{"experts_per_token": 4, "d_shared_expert": 0, "activation": "swiglu", "router_score": "softmax", "init_std_router": 0.00761, "vocab_size": 4186, "norm": "rmsnorm", "tie_embeddings": false, "beta1": 0.95, "steps": 2816, "dataset": "wikipedia_en"}
Below are experts of layer 3 (counted from 0) of a mixture-of-experts language model. Rows are named router (the router's row for the expert), down (a neuron's output weights, with its number) and show model dimensions 0-95. Each number is 128 + 32 x the weight over its row's rms, rounded and kept within 0 to 255.
After each expert's rows: "comes before" lists some tokens at least twice as common just after its tokens as in all text. This comes from a sample of Wikipedia text that the model never trained on. Tokens count by the router's weight.

# expert 13
router [154 106 212  77 139 112 123  78 159 100 101 134 117 163 132 140  93 176 150 183 197  91 175  94 155  87 112  90 101 124 101 180 114 105 114  86 115 115  64 155 152 133 119 184  87 151 144 120 113 160 140  79 166 117  61 167 202 100  89 136 140  95 155 169  96 163 106 172 103 123 144 157 143 143 135 106 137 165 147 107 145 159 140 105 100 143 103 147 137 135 130 145  87 141 102  81]
down0 [108 153 135 218 114 136 112 122 117 235 127 132  96 175  94 108 139 105  86 121  39 120 141  85 146 139 111 119 120 169 129  83 109 159 162 142 131 158 192 103 120 123 125  67 171 150 125 133  97  83 172 126 130  94 176  79 169 134  92 128 156 105 134 166 121 123 107 132 139 196 126  77 156 113 201 127 136 132 137 154 162 141 146  99  83 125 129 100 112 126 121 151 167 126 151 103]
down1 [123 128 123 136  92  84 126 101 141 158 108 132 127 123 176 133 146 183 120 107 151 124 129 147 137 160 124 122 182 186 135 180  99 186 130 101 131 130 114  44 123 155 126 129 146 138 145  71  66 116 167 210 113 127 158 109 120  71 154 176 186 116 139 161 166 123 137  77 148 128  67 161 181 113 150 125 142 133  63 112 107 123  99 190 115 115 101 141  61 113 112  91 127 146 146 180]
down2 [114 136 116 136 108  81 170 210 116 136 122 103  89  73 125 110 113 128 145  61  45 137 141 142 137 154 129  49 108 139 123 120  40 117 144 125 180  60 145 164 128 185 151 120 100 138 116  56  78 196 133 163 166 164 117 128 150 138  83 110 113 133 128 185 169 125 164 127 128 110 137 119 131 108 128 127 127 141 143  69 119 126 129  77 137  94 117 139 154  94 133 126 127 108 168 150]
comes before: " the", " a", " his", ":", " S", " an"

# expert 11
router [161 112 169  71 145 105 118  89 173 111  92 144 106 150 139 155 109 166 150 176 156 104 140  84 145 115 133 117  93 109  90 159  92  84 117  54  74  69 101 159 160 141  79 148  87 133 163 115 109 148 167  68 156 110 112 173 188  84 113 146 155 107 166 156  64 159  89 152 100 105 165 159 143 160 135  83 163 161 185 102 136 177 143 102 118 117 109 148 149 135 139 139  85 149 115 109]
down0 [123 153 148 186 109 122 117 166 222 117 192 162  93 100 130 144  88  74 125 135 111 130 146 111 100 117 147 132 156  61 126  89 100 132 119  94  73 141 122 117 128 156 108 122 143 100 112 188  60 104 123 153 201 162 131 185 164 155 182 124 136 205  86 157 134 141 152 171 121 100 142 166 129 148 103 132 136 132 133  79 122 139 128 211 128 141 136 147 129 110  95  68 135 136 129 119]
down1 [ 55 103 172 127 155 136 131  94 137 108 102  99 104  73 120 147 176 166 120 140 138 138 154 162 162 169 121  67 113 104 130 100 104 103 136 108 164  94 159 102 124 129 109 100  82 112 141 155 133 138 180 116 101 109 104 204  91 130 167  88 117 157 117 113 104 127 123 139 165 113  81 134 146 139 170 181 156 163 101 104 135  87 108 128 197 101 125  64 111 132 106   5 139 144 149 107]
down2 [ 91 139  95  50 111  61 143 123 120 134 137 129  74 134 122 126  73 133 122 130 129 131 111 158 189 155  68  66 141 119 129 206 119 120 113  85 105 116 170 129 150  96  73 104 148 182 140 134 183 161 160 128 129 128 140 140 143 172 123 127 123  97 155  88 127 124  38 139 121 189 178 133 174  66 179 113 100  88 138 131 127 129  83 151 129 105  98 122 109 188 135 126 125 128 132  97]
comes before: " ", "\n", " 0", " 1", " 2", " 3"

# expert 3
router [159  92 170  90 186 115 138  79 143  99  92 150 101 149 135 157 100 179 188 158 157  85 176 119 160  92 131 106 123 113 120 188 100  88 126 105  81 110  85 156 146 137  96 139 100 123 125 122 115 186 150  70 149 105 115 192 139  83 111 133 151 100 150 155  71 146  96 169  85 133 189 163 145 152 156  46 158 164 167 131 150 153 122 108  65 135 117 140 136 155 157 149 107 147 130 108]
down0 [138 130 133 197 128 137  87 123  85 124 147 168  61 123  92 180  89 167 101 134 147  55 120 197 141 128 158 154 100  98  81 118 178 183 168 156 124 173 147 154 149  73 124  64 141 100 106  86 143  96 124 161 137 189 101 136 140 123 186 141 152 111 115 134 126 130 190 120 129 138  79 129 112 161  90 101 107 117 105  74  91 101 149 113 153 159 125 104 120 143 110 156 182 114  95 164]
down1 [145  86 142 112 110 134  95 139 163 129 172 137 135 129 150 148  90 112  88 208 154 106 121  82 152 105 115 128 133 121 114 130  74 104 125  84 132  86 125 127 121 158 113 137 131 103 122 104 130  47 157 141 162 169 104 110 131 134 116 204 139 150 132 177 132 153  87 134 122 120 145 216 130 135 133 242 132 127 165  42 137 172  90 111 122 116  90 122 169 129 178  86 152 126 102 150]
down2 [156 104 110 119 151  85 116 133 108  72 142 122 152 134 128 142 140 136 149 150  83 113 193 184 159 117 219 107 129 136 154 135 131 103 165 158 124  93 105 145 115 187 120 114 128 214 121  74 112 127 118 112 124  77 114 162 141 141 121 126 137 155  92 108  89 218 149  99 153 118 109 182 124 130  40  84 182 135 128 191 140 141 124  83 128 122 133 128  72 130 122 125 151  98  75 138]
comes before: " the", " a", " his", " an", " their", " its"

# expert 106
router [141 107 140  81 138 100 105 110 154 119  57 143 106 166 138 149 117 154 156 165 158  85 152  69 126 105 145 113 110 104  67 126  66 111 104  87 104  80  82 164 167 137 101 173 101 170 134 119 116 151 152 100 182 107  88 170 145  99 107 149 193 100 162 190 105 150  87 146 114 145 141 191 148 139 131  78 143 167 139  93 177 166 181 111  89 124 109 138 171 155 137 158 111 156 122  80]
down0 [129  94 180 159  74  66 133 119 150 151 180 106 203 167 169 116  44 117 142 138 129  81 111 158  96 113 131 105 115 126 193 144 153 130  74 173 121  78 180  71 105 139 106 110 149 144 128 148  71 127  85 128 113  71 127 112 134 132 125 134 211 126 131 125 130 169 126 127  62 140 175 149 129 122 126 149 131 140 149 108  77 162 128 139 149 119  91 113 147 179 105 127  97 124  77 113]
down1 [126 108 124 145 129 149 155 126 170 140 123 167 123 171 103 178 127 121 128 153  90 159 117 136 147  69 139 125 108 175 154 128 163 128 112 133 128 164 131  67  52 111 132 111 125  68 129 137 147 172 153 126 105  97 102 115 132 109 140  95 145  90 131 140 113 138 115 155 115 207 114 156 127 141 131 164 130 120 120 173 127  80 136 121 227 174   3 128 108  43 107 123 106 126  99 120]
down2 [137 204 142 126  82 112  94 124 113 109 131 176  76 119 134 151  86 118 104 111  99 108  93 178 173 114 137 175  81 163 182 152 160 128 172 129 109 145 109 114 143 147  91 141 108  85  88 129  67 146 123 122 102 166 134 178 105  81  47 173 110 143 119 105  93 136 104 103 134 127 111 128 129 180 162  60 171 120 123 101 159 128 128  71 190 115 158 154  73  57 136 135 129 130 136 115]
comes before: " |", "–", ".", ",", "th", ";"

# expert 50
router [171 111 172  97 160 106 102  84 171 103  81 163  94 162 142 152 107 153 152 178 167  92 161 106 168  92 136  99 116  97  82 159  78  90  98  90  87  91  96 174 152 153  86 146 102 154 140 111 106 152 155  93 154  93 101 167 171  85 105 151 156 102 157 164 104 160  86 151  84 132 167 161 153 159 164  97 161 168 157 104 150 163 150 103  86 117  79 144 160 159 165 151  92 144 102 107]
down0 [131 188 149 121 148 137 148 122 128 128 218 118 141 123  75 125 119 136 105 169 145 142  92 134 144 134  74  83 179 191 154 124 132 170 126 135 154  65 144 137 171 229 123 167 114 137 120 151 128 120  78 195 128  76 145 130 132  81 147 148 122 118 136 109 125 191 157 121 106 150 107 158 220 108 161 121 140 115 127 131 175 196 109 177  93 131 131 129 113 101 126 151 126 129  98 122]
down1 [155 127 128 128 187 190 135 135 148 170 111 144  82 137 110  67 127 103 139 147 119 130 110  97 192  90 128 165  94 139 102 115 126 126 181 119 128  99 108  95 173 127  91 130 106 133 144 144 126 114 150 139 124 220 121 106 161 100 127 105 114 136 138 103 123 121 138 134 118 150   0 129 129  81 104 126 132 186 135 129 116 119 154 130 124 131 145  93 121 124 149 178 125  56  33 117]
down2 [ 90  49 134 151 122 129 140  86 135 128  70 135 167 100 128 129 121 108  64 149 111 127 132 146 131 115 118 125 161  70 128 116 116 163 143 108 100  63 178  67 147 112 130 169 129 130 129 149 148 122 132 140  93  65 127 157 131 172 218 147 129  81 104 159  83  89  84  57 187 124 120 167 146 116 127 203 133 111 192 105 120 127 122 173 141 127  93 174 100 135  91 129 119 151 123 115]
comes before: "-", "\n", "|", " 0", " —;", " -"

# expert 33
router [140 106 156  82 165  94 129  91 181 128  90 163 111 155 129 145  96 165 158 188 169  78 169 120 148  94 165 103 125 106  96 135  91  90 109 111 103  84  77 176 174 126  95 137 116 152 132 123 109 145 151  86 154  98 114 168 132  83  95 147 160  96 133 154  94 178 105 150  84 147 163 192 161 156 156  66 148 182 148 125 190 145 148 112  79 154  93 154 137 157 173 128  85 163 120 118]
down0 [125 115 179 132  90 107  32 188 115 117 172 118 123 145 134 161  13 209 159 130 151 130 128  90 114 138 119 143 118 182 181 120 161 150 103  62  86 139 114 137 129 133 115 140 122 143 129 131 124 160 162 127 184 115  66 102 128 102 124 209  69  96 115 160 118 130 126  88 112 111 142  80 112 119 112  89 133 144 161 119 130 144 129 132 130  81 130 130 137 146  81 130 154  94 107 131]
down1 [197 117 146 108  96 137 107 150 152 120 127 156 115 146 175 123 153 161 134 138 172 145 115 132 153 137 102 104 154 115  79 130 129 158 178 120 133 135 118 175  98 129 101 135 151 144 255 117 125  73  97  93 192 131 181  68 128 104 131 107 156 176 123 111 108 169  74 114 106  95 114 103 105 187 135 136  74 130 169  84 157 139 113 174 127 123  96 124 209 131 124 172 128 123 109 126]
down2 [156 133 136 127 105 110 131  66 138 111 135  34 117 158 119 119 133 140 176 124  52 130 111 115  76 135  92 129 128 103 127 162 142 114 117 202 106 122 133 127 103 132 121 127 149 105  97 146 189  94 133 138 121  85 101 155 120  95 145 133 125  74 113 159 140 189  60 163  60 121 127 144 142 105  65  84 102 129 159 129 120 148 125 144 137  68 106 117 139 110 207 212 149 123 115 170]
comes before: " |", "%", ")", " (", "′", "°"

# expert 28
router [135 113 157  62 144  73 119 101 171 121  65 158 104 150 138 147 101 146 150 174 161  81 144  98 126 100 158 107 135 107  78 139  56 101 117 110 112 101  86 162 178 137  91 145 107 167 141 105 108 135 157 101 192 107 102 173 139 101 107 147 169 101 144 186 102 158 105 152 108 139 143 190 153 145 151  76 149 191 149 101 186 136 198 115  97 150 108 147 159 167 145 145 104 156 121  99]
down0 [141 147 124 111  81  88  99 123 138 116 232  83 160 129 124  95  93 134 171 144 117 100 171 153 130 122 147  92 120 197 175 100 140 129 160 172 133 136 163  90  99 105  73 126 125  90 151  71 113 117 149 129  83  69 148 105 152 113 118 153 114  54 156 101 121 176 111 128 127 103 112 123 125  74 183  88 130  61  84  92 149 111 139 129 125 115 132 128 126 200 129 137 126  81 125  76]
down1 [113 117 113 110 162 130  75 110 122 157 108  88  93 154 211 125  39 192  71 126 112 130 142 163 138 116 139  99 114 156  82 136 181  88 150  92 145  82 136  58 124 130  73 124 146 163 117  65 135 140 120 128 135 110 150 103 130 134 129 122 114  66  93 138 137 128 136 139 139 130  99  59 138 141 196 132 129 127 147 188 163 121  72 102 146  82 133 180 169 149 128 130 127 154  80 120]
down2 [124 115 139 110 109 148 109 128 124 119  60 100 241 159 108 190 154 176 163 115 130  54 112  57 119 110 135 133 156 182 159 126 156 164 130 144 132 110 164 148 123 141  77 168 111 156 133 114 129 126  98 130 129 141 148  91 155  97 140 119 149 101  31 156 139 194 115 151 134 133 129 140 128  83  95 149 156 126 154  76  88 147 116 131 128  87  96 135 126 170 145 154 130 185 128 181]
comes before: " |", "–", ".", ")", "%", ","

# expert 119
router [181 120 149  96 124 123 122 117 181 141  71 155  86 150 132 132 111 161 139 145 163  97 144 102 142  96 127 102 127 145  75 160  82  67 103 108 114 119  61 179 153 135  94 148  94 154 152 125 105 140 164  74 161 122 116 144 185  70 110 169 188 103 163 158  53 155  98 149  97 116 174 158 129 141 148 106 144 188 159  99 156 174 153  76 107 105 105 158 151 140 186 133  84 123 130 107]
down7 [113 128  98 145 103 110 211 131 145 100 152 177 140  42 155 121 134 107 110 119  80  93  98  67 105 127 204 126 130  41 123 142 134 123 117 136 129 118 129  67 129 116 109 124 139  94 133 135 127  82 148 146  78 130 124 124 127 146 144 142 181 127 121 149  88  89  96  92 156 167  97 128 104 161  35 127 117 185  94 124 179  97 115 102 179  83 119 129  99 132 128 146 116  72 155 152]
down8 [132 173 167 100  89 131 178  82 123 128 121 110 146 136 121 182 112 127 123 130 143  93 127  95 154 123  50 137  81  63 128 115 246 113  99 162 105 109  89 127 182 151  76 200 128 131 140  90 153 183 140 125 160  81 126 128 149 139 121 176 168 114 127 124 131 174 162  95 156 121 167 145 142 119 127  88 125 128 177  68 129 127 140 129 118 158 116 183 117 133  72 142 125 151  90 122]
down9 [ 88 140 147 120 150 130 111 150 113 153 165  69 119  73 114 172 156  16 173 128  72 161 105 104 147 126  59 110  98 120 120 182 138 129 115  79 112 122 159 142 140 160 121  82 131 147 127 239 140 125 121 194 196 150 118 151 162 129 127 140 133 103 149 148 138 168 163 170 132 124 127 151 126 162  68 126 114 136 137 110  85 150 140 136 129 144 127 106  88 136 131  62 110 129 108 126]
comes before: "-", "|", "\n", "==", "The", "==="

# expert 62
router [172 115 153 105 127 120 124 112 183 133  90 162  82 146 138 137 100 153 140 147 147 105 160 109 140  86 125 102 128 129 103 153  77  71 113  93 113 117  67 194 151 126 105 141  76 173 132 122 108 136 171  72 167 125 122 147 182  53 115 179 191 103 159 161  58 175 103 143  90 127 172 165 137 150 151 108 145 196 157  97 155 163 154  82 103 110 113 151 138 132 181 127  98 126 129 116]
down7 [114 115  31  71 111 146 146 116 115 135  93 139 134 114 127  69 100 130 102  78  64 146  61 175 124 122  68  99  96 149 107 161 133 137 112 154 138 126 127 127  60 157 143  64  91 166 132 149  85  80 118 205 134 176 130  92 164 147 207 117 147 138 154 115 151 128 114 139 107 186 137 117 103 141 108 169 140 121 130 129 121 120 156 102 160 109 145 101 164  96 134 143 102  78 139  96]
down8 [129 118 113 127  77 132 149  57 163 208  86 123 130 115 130 123  77  66  84 154 151 126 110 121 119 175 113  86   0 123 132 120 126 132 108 109 131 107 139 134 142 131 107 147 123  96 131 212 143 153 121 130 144  90 163  85  88 104 132 128 162 134  27 157 142 123 122 128 113 134  82  80 105 147 107 125 137 126 126 126 154  68 103 124 134 135 106 176 132 125 130 131  98 122 105 132]
down9 [123 169 122 161 143  87 102 129 164 100  96 174 144 169 124 124 107  91 169  91 137  67 180  60 109 159  47 108  62 122 125 130 167 137 136 196 118 228 145  72 141 121 123 153 145  72 105 109 128 127 132  99 122  70 127 115 180 135 144 165 137 154 142 114  82 134 168 125 125 116  89 150 134 143 114 122 128 161 129 160 158  45 109 182 133 123 116 153 110 101 131 138 114 119 126 121]
comes before: "|", "-", "\n", "The", "===", "In"

# expert 76
router [137 103 148  92 146 105 113  97 159 124  65 138  95 182 139 149 116 142 146 154 152  94 158  87 139 108 148 107 113 112  77 122  67  97 104  71  96  73  85 147 154 139 110 164 113 177 134 122 110 147 150  96 194 110  73 181 146  89  97 146 166 101 147 156 104 151  87 165 111 139 137 187 148 146 140  57 151 175 133 117 182 159 186 112  87 105 104 143 174 160 168 165 115 154 125 100]
down0 [112 147  99  67  93 255 127 112 130 124 167 153 129 145  59 214 130 154 136 126 145 119 141 114 116 136 127 108 145 127 118 103 174 130 151 144  53 128 101 117 126 106 130 153  89 130 132 166 105 136 199 133 133 127 131 103 150 121 129 162  79  45 129 173 134 130 148 172 108 125 146 138 110 102  57 118 144  83 128 139 120 128 180 126 129 147 145 153  62 128 104 166  91 117 128 153]
down1 [189 128 162 143 127 186 117 140  53  70 107 200 107 132 160 160 135 116 129 129 138 125 102 128 215  73 124 148  93 135 183 132 157 104 158 102 164 117 170 159 132 166 126  83 128 127 141 133 131 127 164 127 145 223 118  93 135 201 105 221 125 141 120 137 112 175 145 151 134 130 123 122 128 123 164 129 139 114 111  71 115 121 128  85 137 144 105 139  68 102 143 126 130 102 127  89]
down2 [116  71 121 143 132 139 180 131 111 122 150 147 107 166 141  38 150 106 163 112 185 140 141 110 132  64 118  80 133 150 131  75 135  99 111  94 135 120 123 139  47 113  76 132 107 118 101  97 132 147 122 157 147 116  89 149  76  85 117 114 137 104 173 134 123 119 161 155 181 141 128 148 104  69 132 149 117 223 148 153 217 117 169 184 116 150 152 129  92 167 144 150 117 121 153 144]
comes before: " |", ".", "–", ",", "th", ";"

# expert 29
router [152 112 194  69 157 109 135 110 151 103  94 142  93 137 136 152 102 183 187 162 184 105 170  95 139 116 134 100 103 100  98 164 104  56 140  73 118 120  65 151 142 127 121 181 106 136 149 127 128 177 142  77 183 103  83 162 148  94 105 138 140  91 151 170  96 153 110 197 104 109 197 156 136 144 135  94 139 137 149 126 158 158 131 101  90 147 116 151 136 134 128 164  86 142 123  60]
down0 [ 69 129 147 126 154 134 174 149 145  35 121 112 161 117 113 113 128 144 139 169 159 114 141 136 161 128 131 110 154 124 121  92 177  96 139 130 123 151 100 119 119  63 166 148 165  73 141 185 106  84 124 129 155 138 102 115 191 147 156 163 132 191 143 119 187 102 200 143 124  81  75 114 123 155  53 155 124  81 121 145  74 113 122 126 139 182 128  75 111 147 104  74  85 133 128 118]
down1 [140 157 159 134  76 110 165 140  65  86 180 155 145 123 116  95 126  87 127  76 112 114  72 157 127 180 131 159 103 133  83 132 112 149 127 135 142 142 127 112  71 144 156 140 150 127 116 107 136 126 117  78 167 212 104 162 131 175  93 128  99 121  90  73 146  67 153 164 138 149 133 212 119 121 146 128  81  94  92 109 106 210  83 134 119  78 144  97 116 129 158  77  98 118 114 119]
down2 [128 180 132 121 114 125  88  84 126 119 115 183 128 173 149 117 181 109 149 141 139 140 132 139 156  50 127 151 132 129 136 117 106 196 129 241 108  87 167 150 131 184  42 109 145 103 156  98 118 157 114 122 182 143 122  89  52 106  91 152 140 160 127 151 126 130 129  81  74 129 118 130 144 145 136 133 144 122  77 106  98 126 195 110 138 125 161 141 137 173 168 157 154 138 104 101]
comes before: " the", " a", " his", " their", " an", " this"

# expert 39
router [152 122 156  99 147  35 126 135 186  98  93 151 105 148 157 171  83 160 164 142 152 140 118 113 162  90 107 122 125  99 136 150 119 104 102 117  98 131  73 169 168 156 101 167  84 121 152  95 117 173 223  73 174  89 115 143 130  92  69 128 141  88 169 159 129 162  92 158  85 150 137 141 126 152 154 102 149 151 130 102 139 137 160  94 115 119  91 176 186 143 154 168 101 117 103  90]
down0 [137  93 150  79  80 141 101 171 131 142  64 135 116 130 120 160  73 104 135 142 116  96 126 136 143 124 145  71 129 139 147 160 117  65 100 138 214 133 169 167 119 154 116 166 152 149 179  48 105 187 186 148 147 112 148  69 143 137 116 132 160 134 127 153 132 114 138 142 127 156  80 120 108 146 203  58 124 132 114 160 140 105 136 156 163 137 129 128 136 161 195 107 115  59 125 157]
down1 [175 148 128 137 120 120 115 173 119  83 138  89 167 128 175 170 131 120 111 125  92 115 166 121 112 122 137  96 159 169 160  88  80  80 167 212 119 176 139 140 149 112 112 152  90 120  92 111 135  63 130  96 169 166 146 111 159 165  42 132  88  96  88 102 146 139 190 115 129  89 168 117 159 127 128  70  72 128  72 213 110 138 129 125 150 135 147 138 112 134  94 152  99 127 131 135]
down2 [140 136 151 123  90 145 163 120 117 143 142 128 103 184 111   8 167 128 128 194 124  98 148 113 132 135 255 144 113 129 125 151 175 122 159  92 119 116 142 122  73 111  94 150 170 131 166 142 177 107  85 108 113 106 164 178  69 138 108 122  95 132 131  98 140 128 116 101 129 127 132  68 133 141 105 126 117  72 125  99 117 127 195 137 163 146 120 120 138 125 143 138 156 185 143 119]
comes before: " by", " to", " in", " the", " with", " as"

# expert 44
router [137 101 183 100 156 109 125  89 141 121  69 154 114 160 135 156  90 184 151 143 178 123 176 116 166  88 141 100 130 111  84 157  87  70 111  82  90  72  64 166 167 148  99 136  90 146 133 117 103 144 141  80 163 106 112 164 160  57 112 141 132 106 153 152  41 139  93 160 114 119 172 153 152 167 146 101 127 154 162 122 150 176 137 104 102 125  96 168 161 158 170 159 113 145 124 127]
down0 [105 159 126  85 120 138 193 126 167  84 110 180  97  82 139  89  95 112  50 133 134 200 136 115 116  85 128 180 128 116 126 117 162 185 118 111 145 150 116  92 123 113 139 172 135 129 166 148 164 134 112 101 161 144  94 139 141 145  96 115 130 109 113 114 121 120 106  73 125 146 112 118  85 172  29 128 141  64 149 127  87 147 132 134 124 160 152 158 107  48  91 128 100  70 185 137]
down1 [101 134 127 133 119 156  90 127 122 126 130 131 150   3 128 122 150 147 101 122 111 161 113 132  59  62 145 122  96 133 102 131 146 160 121 131  96  93 144  75 132 121 128 120 184 119  93 159 125 109 100 243 121 109 135 132 108 128 172 105 124 102 103 109 133 125 125 175 139 255 105 153 129 119 111 145 118 160 102  88 111  94 103 167 120 183 137 134 109 108  90 141 134 126 131 122]
down2 [218 172  44 155 134  97 125 154 154 130 221 101 129  98 127  97 114  74 130 155  98 104 110 142 118  73 140 103 174 154 117 122 117 112 129 144 134 139 118 120 157 158 109 144 145 124  79 126 103 122 122 128 155  81 105 154 138 106 109 153 133  80 129 126 122 203 123 134  83 246 122 150 120 135  95 118 162 131 107 146 124  93 181 185 134 134 128 130 128  62 143 147 126 110 125  90]
comes before: "\n", " The", " In", " He", " It", "6"

# expert 109
router [122  72 159  81 173 121 137  77 148 116  97 147  98 145 149 189  92 164 164 145 171  84 142  91 141 115 118 118 100 114  99 161 110  95  96 101 116 105  90 147 164 159 106 149  88 162 148 118 101 196 138  66 172 103  79 178 171 105 115 161 150 113 160 152 100 153  73 191  68 116 181 137 141 158 150  97 145 134 165 114 149 162 147 110  64 142 109 188 135 128 140 132  89 145 129 108]
down0 [122 145 132 128 106 102 115  95 134 133  82  72 104 125 147 123 152 138 162 181 138 164 153 125  60  97 140  81  93  83 134 130 171 178 103 147 152 118 129 137 160 136 131 129 142 169 120  70 135 104 137 110 127  18 140 128  18  64 131 105  73 120 121 177  94  97 100 184 104 137 125 203 155 129  98 132 125  90 187 111 138 131 122 122 116 133 147 127 152  97 114 101 123 158 135 116]
down1 [ 98 138 133 169 121 140 156  46  86 135 213  77 185 127 158 149 114 121 123  68 138 108  37 146 128 143  97 185 119 120 137 137 106 168 100  38 138 135 124 152 125 180 126 126 117 108 129 178 125 126  72 132 125 128 149 138 192 147 166 132 126 162  76 138 155 114 162 162  69 125 134 116 122 121 124 135 162 119 124 117 125 127 106 141  84 110 135 128 106  77 122 126 120 116 220 123]
down2 [166 169 170 146 128  80 129 120 128 130 203 119  81 157  46 168 108  73 177 182 134 146 108 128 150 117 121  97  78 142  56 137 133 112 132 109 170 129  76 160 126  96 153 146  96  81 152 138 122 130 165 145 131 188  78  82 131 105 110 128 106 102 121 135 121 145 146 107 149 131 123 183  65 151 139 138 130 186 157 153 120 127 106  97 189 118 124 109  95 132 198  68 156 128 128 141]
comes before: " the", " a", " an", " well", " been", " also"

# expert 8
router [170 114 145 102 143 105 115  92 183 136 100 155 103 148 151 132 103 155 167 175 203 109 156 104 187  74 118 106 122 122 107 145 107 107 114  65 108  77 109 150 151 135  62 140  91 161 133 108 133 150 150  90 184  89 122 176 160  79 116 153 148 102 172 161  91 206  93 147  85 126 169 177 157 149 149  75 179 165 144 105 170 141 130 115  89 140  98 152 141 149 144 153  99 142 119 115]
down0 [ 92 128 117 112  74 210 113 121 118 124 173 123 177 132 147 112  58 131 118  94 120 114 149 123 130 118 157 134 121 136 116 148 117 160 105 131  56  98  85 128 177 122 189 130 144 100 123 217 198 130  51 162 107 105 124 132  91  98 117 160 140  98 113 145 125 121 115 173 118 161 135 137 166 136 120 110 114  93 138 102 128 218 185 132 123  99 121 197 119 132 105 173 132 144 147  80]
down1 [ 70 142 189 152  70 129 102 147 130 111 120  66 139 132 112 121 122 109 118  86 160 162 111 120 154 145 127  77 111 108 164 181 119 134  42 135 138 129 119 140  86 134 117 159 134  83 129  85 141  77 158 147 114  65 128 184 161 117 118 124 137 126 165 136 129 146 111 150 193 155 164 128 164 111   8 144 127 131 125 200 104 154 122 121 172 107 130 127 158 129 116 104 117 105  96 186]
down2 [ 41 132  81 122 129 167  53  88 117 101 164  49 110 118 140 140 159 154  87  66  79 118 108 118 110 101 145 129 165 159 131 100 131 145  80 107 109 117 129 162 123 122 166 129 182  99 111 155 156 136 130 108 132 254 133 175 125  88 124 117 128 113 130 115  88 148 136 129 145 132  83 140 147 170  85 129  79 143 155 202  91 155 128 126 128 109 104 103 124 128 108 117 143 100 106 146]
comes before: " 0", "\n", " 1", " ", " 2", " 3"

# expert 20
router [138 131 149 125 163  64 116 132 183 135  97 134 126 160 132 143  82 177 143 149 143 113 134 100 147 105 165 131 148 127 139 135 122 110  92 102 119  98  73 164 165 154 112 177 118 130 135  62  98 130 161  68 223  79 118 150 146  91 106 182 152  79 161 152 128 144 103 161  84 133 152 144 146 136 185  90 150 138 177 138 140 141 166  87  59 158  89 175 139 166 148 159  91 175 118  97]
down0 [123 123 102 129  85 103 175 134 142 232  87 140 146 125 140 141 152 174 104 131  91  91 140 130  60 110  94 126  56 134 163 126 156  88 119 206 161 143 165 130 133 144 132 142 106 152 109 146  87  94  62 131 141 111  93 135  85 142 164 140 131 128 126 175 109  97 205 128  87 143 156 109 152  72 127 140  67 136 131 118 146 130 120 148  57 135 150  98 115 141 152 163 175 178 126 128]
down1 [153 122  81 146  73 129 124 111 210 109 176 126  57 101 102 124 147 103 161 153 164  70 119 122 120 119 126  70  95 121 122 120 133 131 145 126  76  85 127 131 162 129  74 112 101  98 104  43 172  92 117 119  89 169 132 140 131  70  98 150 128  97 183 120 143  95 139  50 147 115 190 117 164 142 133 117 155 111  92  91  95 108 139 186 126 169 128 117 159 162 105 133 166 114 101 145]
down2 [151 158 115 125 128 128 191 114 237 124 101 174 129 125  75 186  75 113 132 129 176 128  99 142  69 133 101 137 141 148 122 150 134 145 154 225 123 179 133 160 164 150 139 175 158  90  73  78 148 133 125  77  99 123  37 143 140 136 129 105  91  86 131 136 136 153 126  80 163 111 131 174 128  72 114 141 147 123  92 165  87 161 123 141 136 131 135  96 140 136 135 129 127 124 132 123]
comes before: " of", " in", " to", ".", ",", " and"

# expert 112
router [131 103 148  71 178 121 128  75 159  95  83 171 117 124 176 151  98 171 166 135 176  93 132  97 125 123 117 115  98 127 118 169 110  92  95 116 102 106 103 143 163 156  98 154 120 139 154 129 101 197 138  71 197  69 111 171 163 108 106 150 167 109 161 185 105 159  85 159  89 139 152 136 143 152 167 113 160 145 146 107 152 177 182  82  71 127  94 185 151 148 151 139 101 161 125 111]
down0 [164 104 122 116 131 173 128 131 134 176 128 120 154  96 114  76 163 158 147 179 194 101 161 165 132 144 142 106 155 137 127 116 133 136 207 136 127 148 127 127 111 177  56 137 123 193 140 138 146 163 110 145 114 160  89 166 102  87 109 103 104  86  96  82 119 167  73  61 116 109 147  81  92 138 131 125 172 165 134 137 136 126 169 139 210 163 130 171 145 157 104  98 191 119 179 114]
down1 [144 147 162  67 124  92 135  51 107 129 113 121 173 131 110 134 149 132 182 128 151  95 143 116  65 120  79 108  75  96  64 119  70 112 115 128 127  73 101 116 153 153  98 122  48 107 128 140  98 164 142 124  58 141 140  98 144 111 133 215 143 208 136 128 145 123 113 123 128 161  94 122 133 137 121 138 151 124  88 109 130 136 135 190 136 118 148 138  55 157 120 135  87  78 102 103]
down2 [165 150 153 197 103 159 121 133 119 185  91 145 117 129  83 113 169 146 143  54  85 176 148  71 148 132  68 120  98 175 137 131 123 138 130 202 144 182 158 158 142 105 116 128 152  98 122 103 141  44 111 171 110 125 134 112 131 129 145 160 128 121 121  89 151 177 122 105 174 134 120 144 129 164 133 133 104 126 138 136 126  36 133  99 124  49 149 160  79 128 111 104 137 193 137 129]
comes before: " a", " the", " been", " not", " an", " be"